From a checkpoint of a small mixture-of-experts model trained on Wikipedia: 45.4M parameters, 10360 steps.
Below are experts of layer 5 (counted from 0) of a mixture-of-experts language model. Rows are named router (the router's row for the expert), gate (a neuron's input weights, with its number), up (a neuron's input weights, with its number) and show model dimensions 128-255. Each number is 128 + 32 x the weight over its row's rms, rounded and kept within 0 to 255.
After each expert's rows: a language model's description of what the expert responds to. This comes from a sample of Wikipedia text that the model never trained on.

# expert 53
router [124 130  91 107 129 127 163 208 173 161 177 119 110 177  64 111 125 124 127  85 132 160 122 110 138 138 147 143 180 193 112 114 187 134 145 130 145 193 157 120  97  75 103 148 118  96 115 183  41 115 169  96 126  84 119 134 180  76 175  88 107 137 121 109 129 181 111 125 123 115  79 145  71 147 165 116  73 158 154 133 172  99 150 184 139 135 128 136  44 153  54  98  78 158 148 126 108  58 152  94 124 101 170 175  87 165 112 138 143 115 122 136  98  89 156 100 152 148 140 121 164 127  94 157 163 106 117 148]
gate1 [138 101 123 139 122 117 135 132 118 121 133 129 193 123 116 146  29 127 103 182 189 156 181 127 180 142 121 151 142 184 178 123 214 128 145  75 125  88  34 135  82 191 152 163 129  54 143 126 110 134 120 113 163 114  94 127 125 114 124  97 177 139 134 122 167 215 134 129 111 157 120 139 118 107 123  96 153 151 131 120 134 164 115 161 139 133 122 126 126 128 123 129 110 140 150 124 151 111 112 118 192 152 120 243 125 157 132  68 120 103 132 107 172  58 164 130 100 164  60 125 155 127  71  81 103 116 126  85]
up1 [138  53 192 132 129 139 145 127 184  56 128  76 174 135  39 147 122 115 154 139  41 188 102 126  85 124 155 139 128 135 128 107 127 210 127 111  59 118 153  65 129 106 149  94 144 127 130 136 116 186 133 123 126 183 126 118 124 122  84 198 184 137 123 126 115 125 134 169 158 123 129 187 123 132 163 162  58  95  98 128 104 110  99  50 172 183 108 137 151 154 167 134 138 131 170 174 148 133 122  96 135 132  92 148 123 139 106  66  42 131 111 133  82  62 129 101  91 129 148  89 138  56  96 133 127 116 178 128]
Description: Subject pronouns, auxiliaries and infinitive to in biographical narrative, such as he, she, who, had, has, would, to.

# expert 14
router [113 131 143  83  83 154  99 127 143 138 221 142  88 179 122 143 137 128 112  83 126 143 138 118 147 115 133 131 147 180 127 147 119 150 110 181 138 141 119 129  96  61 107 175 159 146 101 141 117 104 101 110 163 107 135 167 140 134 110 153  70  85 118 140 139 137  86 148  96 101 109 163  98  90 105 155 129 124 123 138 174 138 121 173 101 142 196 165  52 179 121  71 152 159 150 148 134  90 155  89  70  92 143 128  77 162 170 157 135 121 132 195  42 120 138 146 143 159 187 143 157 166 167  90 162 197 164  66]
gate1 [130 137 156 133 127 159 155  90 210 133 175 116 118 129 149 114 107 116 128 151 124 134 130 126 119 129 153 169 110 104 130  63 110 122  92 202 129 193 127 139 157 148  23 130 136 145 131 105  94 179  50 132 109 172 148 116 135 130 126 104 128  79 106 157 112 127 127 162 108 128 156 151 123 127 141 163 148 152 103 183 124 101 156 145 178 197 164 139 193  94 149  50 131 146 141 113 153 146 111 104 127 174 128 107 138 200 125 126 144 108 101 137  76 126 155 125 155 127 157 125 125 128  85  74 220 145 176 171]
up1 [180  40 128 127 160 158 129 128 103 181 124 135 127 210 109 165 147 125  92 127  88 127 115 130 134 131 133 137 125 158 159  88 105 204 141 137 175  58 216 108 123 173 157 131 137 132  95 145  81 103 111 147 155 182 142 135  61  85 114 143 118 144 187 134 166 165  93  98 123 112 135 154 144 125 129 180 132  94 125  52 169 130 114 116 105  84  75 128 129 128 130 144 141 130 128 141 164 101 167 220 124 128 141 152 121 195 119 133 141 127 213 148 136 134 116 126 120 198 122 128 127 120 128 171 126 192 117 117]
Description: Word pieces inside personal names and foreign words, often short syllables like vi, di, ni, as in Ja-vi-er, D-imi-trios, Cla-udi-ne.

# expert 39
router [ 74 165  92 109  98 132 110 121 162 139 192 156  98 144  70 142 116 126 113  97 105 191 133 139 112  84  99 143 193 108 133 134 182 172 133 138 132 154 127 101 112  97 133 154 149 111 135 150  71 105 125 116 154 160 110 149 128 119 194 122  87 136  92 136 151 137  65 114 104  93 119 141 123  95 136 108 145 115 116 122 192 126 154 176 112 113 122 149  73 209 112 126 103 120 124 131 104  98 162  77  73  82 197 156 119 157 165 136 114 142 107 146  85  87 195 174 145 175 144 154 188 143 148 129 165 150 143  93]
gate1 [116 112 129 156 131  61 116 186 171 152 106 126 167  87 133 156  74  39 115 109 148 188 124 116 204  27 131 126 190 106  79  67 129 106 141 130  86 149 139  96 148 108 128 115  87 145  84 117 127  86 113 121 124  83 135 149 128 128 127 138 172 170 146 145  21  82  80 118 134 158 128 117 136  79  86 128 169 154 162 128 131 126  85 123 129 101  18 110 127 128 151 128 103 105 123 132 145 117 155  94 110 133  48 150  93 171 121 150 120  98  66 126 132 161 181 138 122 123 133 135 115 106 135 153  80 112 136 129]
up1 [192  67 137 125 119  53 125 102 112 157 151 118 139  96 127  91 108 140 121 164 152 140 157 157 122 147  78 131 160 124 109 125  86  99 129 108 129 140 175 129  70 141 176  95 104 145 132 111 115 138 118 127 137 121  76 123  87  74 123 136 164  97 171 126 116 198 144 127 144 167 255 143 129 141 128 120 120 134  95  65 134 165 170  85 149 168  78 113 159 132 121 129 107 122 132 147 167  85 140 164  95 150 128 133 160 144 126 180 129 129 119 138 151  64 116 133 173  77 126 133 118 125 121 136 114 147 190 130]
Description: Surnames and their final fragments after a first name, such as Jones, Smith, Had-field, Nakam-ura, Las-ker.

# expert 36
router [130 126  68 112  90 120 133 183 191 114 152 151  91 155 119 100 154 173  98 102 118 152  70 135 180 129  92 175 149 143 112 105 184 137 159 151 141 134 138 123 134 103  66 166 162 141 115 125 134 132 126 142 145 123 107 153 192 110 185 129 156 174  83 140 144 156 115 125 149  24 129 161 137 130 165 106 149 152  96  99 165 117  93 186  89 126 117 113 113 131  94 122 129 148 147 108 145  74 162 114  73  96 115 169  97 130 153 157 123 132  84 165  94 101 186 139 176 171 164 184 182 167 115 184 158 129 176 116]
gate3 [179 100 116 146 130 104 106 132 120 131 127 180  90 105 123 204 103 127 125  88 128 133 118 140 101 138 234 127 149 124 148 137 125 169 135 130 141 167  83 128  97 133 154 124  96 111 154 171 185 128 115 115 141 125 153 138 113 125  82 103 185 139  19 106  89 171 155 122 129 126 128 171  97 128 137 132 149 165 101  66 131 151  13 167 142 115 115 135 143 125  39 136 116 129 136 104 138 129 154 126  87 112 122  71 140 138 135 128 128 140 131 153 121 140 114 129 127 145 131 124  75 126 114 178 142 132  56 109]
up3 [128 125  43  50 155 170 142 105 129 119 131 164 119 133 155 130 162 119 126  93 118 173 119 119 124 132 122 178 126 107 135  62 124 104 130 147 159 119 153 130 116 123 144 146 141 110 119 128 128 136 129 128 124 132 118 121 136  60 196 134 133 101 187 177 122  77 172 119  84 129  84  92 115 160 107 131  99 136 130 151 130 110 148 169 113  34 132 133  73 102 148  86 124 130 205  71 151 109 127 167 129  31 118 147 157 147 127 146 143 122 129 113 127 128 136  78 138  85 178 130 212 220 139 145 162  98  65  33]
Description: Forms of be (was, is, were, been, being) and became in passive or descriptive clauses, as in was unveiled, had been made.

# expert 54
router [164 144  46  87 102  96 141 143 143  85 115 174  90 133 110  57 144 123 150 130  84 127 102 124 136 114 118 138 152 148 112 146 144 138 143 181 167 150 140 128  90  61  86 134 134 143  68 132  92 120 134 133 143 183 108 106 213 107 136 111 121 175  96  97 153 121  71 127 105 118 120 112 135  34 114  99 142 183 102 136 129 111  91 129  93 147 225 189 144 151 157  79  93 183 125 135 133  81 150 115 142  88 167 131  84 138 165 126  84 170 155 104 104 109 137 112 160 141 153 137 151  95 115 149 133 152 132  87]
gate1 [114  46  97 204 134 127 158 175 151 109 105 116 123 117 121 127 167 109 174 135  93 143 131 181 141 130 124 111 144 140  94 114 130 113 130 129  55 131 119 129 151 135  96 137 142 118 134 132 184 203 118 158 211 186 147 133 132 149 138 152 172  90 129 136 157 145 130 149  89 137  81 120 121 126 153 138 143 133  97 122  98 177 123 159 129 156 129 129 163 122 123 144 128  61 121 213  78 136 211 102 133 157 167 124  89 153 145 126 103 140 153 122 125 149  86 121 128 168 159 120 118 177 131 115 129 111 157 127]
up1 [151 132 133 123 125  56 147 109  48 128  79 135 154  69 128 141 135 132 117 162 203 117 128 163  68 130 117 130 157  93 104 126 128  88  94  98 188  30 217 123 100 161 104 162 135 103 127 146 128 137 127 128 131 176 129 105 123  70  88 101 107  92 186 122 111 156 125 125 132 128 123 182 139 138 131 137 121 125 132 114 140 129 128 125 144 138  97 115  69 126 125 119 119 147   2 122 122 138 137  75  97 119  96 173 174 127 127 110 125  22 137 145 157 130 118 121 160 151 139 131 129 130 161 153  93 128 160 176]
Description: Words and cells in demographic and election tables: percent signs, votes, Total, households, Other race, the average family size.

# expert 9
router [160 181 118 119 131 127 125 121 142  86 106 174  68 151  77 103 125 101 179  68 120 110 143 154 139 161  95 115 166 164 119 119 137 153 200 137 115 122 127 118 116  91 110 136 166  92 153  94 101 146 157  94 124 119 157 115 115 111 180 181 139 161 117  92 174 118  56 137  81 104 127 149  97  90 150 120 155 164 184  98 136 135 124 152  89 128 124 114 175 138 137 163  67 138 149 111 126 106 143 127 100 105 201 164  73 164 114 144 132 144  94 129  69 103 170 141 202 120 135 139 180 156 133 108 142  95 111  90]
gate1 [140 113  22 148 103 159 150  64 109  87  69 111 177 203 215 139  94 110 179  47 163  57  93 153 148 119 132 111 129 102 158 189 128 131  63 141  72 144 122 138 135 134 121 136 149  93  86 124 177 126 124 106 124 135 145 135 110 128 167 106 141 140 112 129 144  87  68 153 147 132  80  77 150 116 115  98 105 131 152 129 117 114 128 134 128 128 120 129 110 151 103 118 129 127 166 129 167 121  55 167 136 118 170 184  88 129 126 133 122 143 122 105  89 128 160 166 135 102 126 181 180 130 180 132 124 147 133 129]
up1 [159 123  31 201 172 161 130 129 152 158 115 129 167 152 171 127 140  84 112 130  95 142 135 164 116 131 231 101 135 200 139 143 126 146 133 125 156  91 123 146 127 130  95 190 129  94 115 124 109 156 141 134 191 150 152 138  91 130 127 127 118 130 122  53 111 117 144 128 180 128 130 130  92 132 122 149 127 160 148 106  98   0 147 163 109 123  93 128 162 176 130 148  62 130  57 128 130 129 122 185 153 123 107 166 128 127 108 127 123 128 164 123  82 126 131 104 171 121 118 123 161 139 145 140 138 163 144 108]
Description: Pipe separators and other delimiters in sports results, election and statistics tables, usually right after a name, country or number.

# expert 30
router [108 161 151 104 131 143 158 117 159 145 167 139  43 160 112 141 157 130 176  82  71 116 111 151 116 152 123  87 153  89 160 127 178 164 175 154 163 132 167  87 140 125 127 126 104  98 155 138 132  93 190 130 187 118 124 127 178 109 126 155 113 119 101 140 136  98 154  86  71  93 119 145 124 122 163 148 117 123 165 100 125  95 143 168  97 163 154 116 109 144 108 126 114 121 130 129 116  33 106  98 115 115 149 144  45 175 125 130 152 154 101 189  89 100 173 155 163 129 112 131 182 172 108 163 180 105 160 110]
gate2 [127 113 169 158 154 112 165 141 190 116 131 120 116 194 195 112 194 119 132 132  98 147  67 168  97 174 128 111 129 101 165 128 132 181 115 112 191 103 131 109 147 106 135 137 122 129 140 150 174 112 119 110 201 112 127 140 129 126 135 122 107 128 197 118 126 171 118 126 134 152 106 139  86 134  60 132  77 131 140 177 117 106 113 158 133 179 129 123 132 127 145  63  87 124  44 106  48  96 132 150 156 121 127 102  96 142 129 236 130  99  94 175 141 137 114  98 101 136 147 125 125 143 113 130 120 146  84 124]
up2 [ 99  66 125 132 121 140 114 110 133 123 120 189  81  53 121 124 137 122  71 120 144 122 149  79 158 105 107 113 125 175 214 157 195 158 116 136  99 118 106 133 110 110 150 133 141 162 180  64 133 110 112  73 129 107 134 164  81 189  96 127 129 105 124 133 127 101 127 128 106 147 145 133 151  85 123 152 205 122 179 155 120 137 144 118 129  99 135 128  95 197 116 109 159 193  84 123 131 123 115 123 169  62 118 126 143 132 129 123 120 141 125 126 136 111  63 151 169 129 129 158 145 141 116 130 125 131 126 132]
Description: Pipe and semicolon separators ending cells in sports result tables, election and chart lists, such as score columns followed by |.

# expert 20
router [145 158  92 118 148 109 149 103 153 137 153 176 100 187  93 139 129 106 111  58  76 106 151 114 167  87  68 130 150 182  95 101 175 193 189 196 187 132 109  77 130 120 101 161 161  97 143 112 103  95 207  97 116 100  91 136 149 126 151 102  43 146  94 158 102 170 140 107 141  90 136 128 156  57  96  50 110 188 167 155 112  85 139 151  78 178 146 122  88 167 100 129 118 118 144 101 101 111 127 128 119 107 148 167  83 156  99  99 112  67  83 136  76  94 137 133 163 159 115 165 138 183 131 145 189 124 154 108]
gate0 [117 149 138 137 148 131 134 132 130 115 106 174 118 132 147 128 252 142 125 190 170  54 135 129 112 120 130  75 128 162 138 117 119 112 148  65 144 177 109 125 175 121 130 120  37 115 140 124 143 152 153  64 141 177  96 118 158 129 126 114 121 116 127 187 125 147 130 148 145 157 175 123 109 153 196 147 115 107 147 195 127 140 140 144 123 191 125 115 201 122 237  84 114 123 137 126  58 129 133  79 132 115  23 121 162 109 176 109 108 123 111 128 139 163 123 115 121 165 144 121 126 126 127 125 103  74 132 125]
up0 [119 140 139  72 130 151 169 164  81 128 139 122 159 160 142 164 169  91 128  87 129 127 183 108 128 199  89 185 134  69 130 131 177  97 174 115  25 130  98 154 129 119 165 117 191  98 132 129 151 129  46 134  27 111 140 126 160 161 154 164  88 158 174 155  90  86 148  66 138 132 108 132 139 107 134 132 135 113  90 119 158 138 121 128 159 107 158 115 137 161 122 113  83 130 138 100 114 135 165 152 125 111 121  80 122 186 127 128 168 122 177  98 205 107 138 128 126 140 130 166 129 194 124 127 193 146 131 127]
Description: Pipes, dashes, colons and country codes such as GBR, USA, AUS in sports results, rosters and credit lists.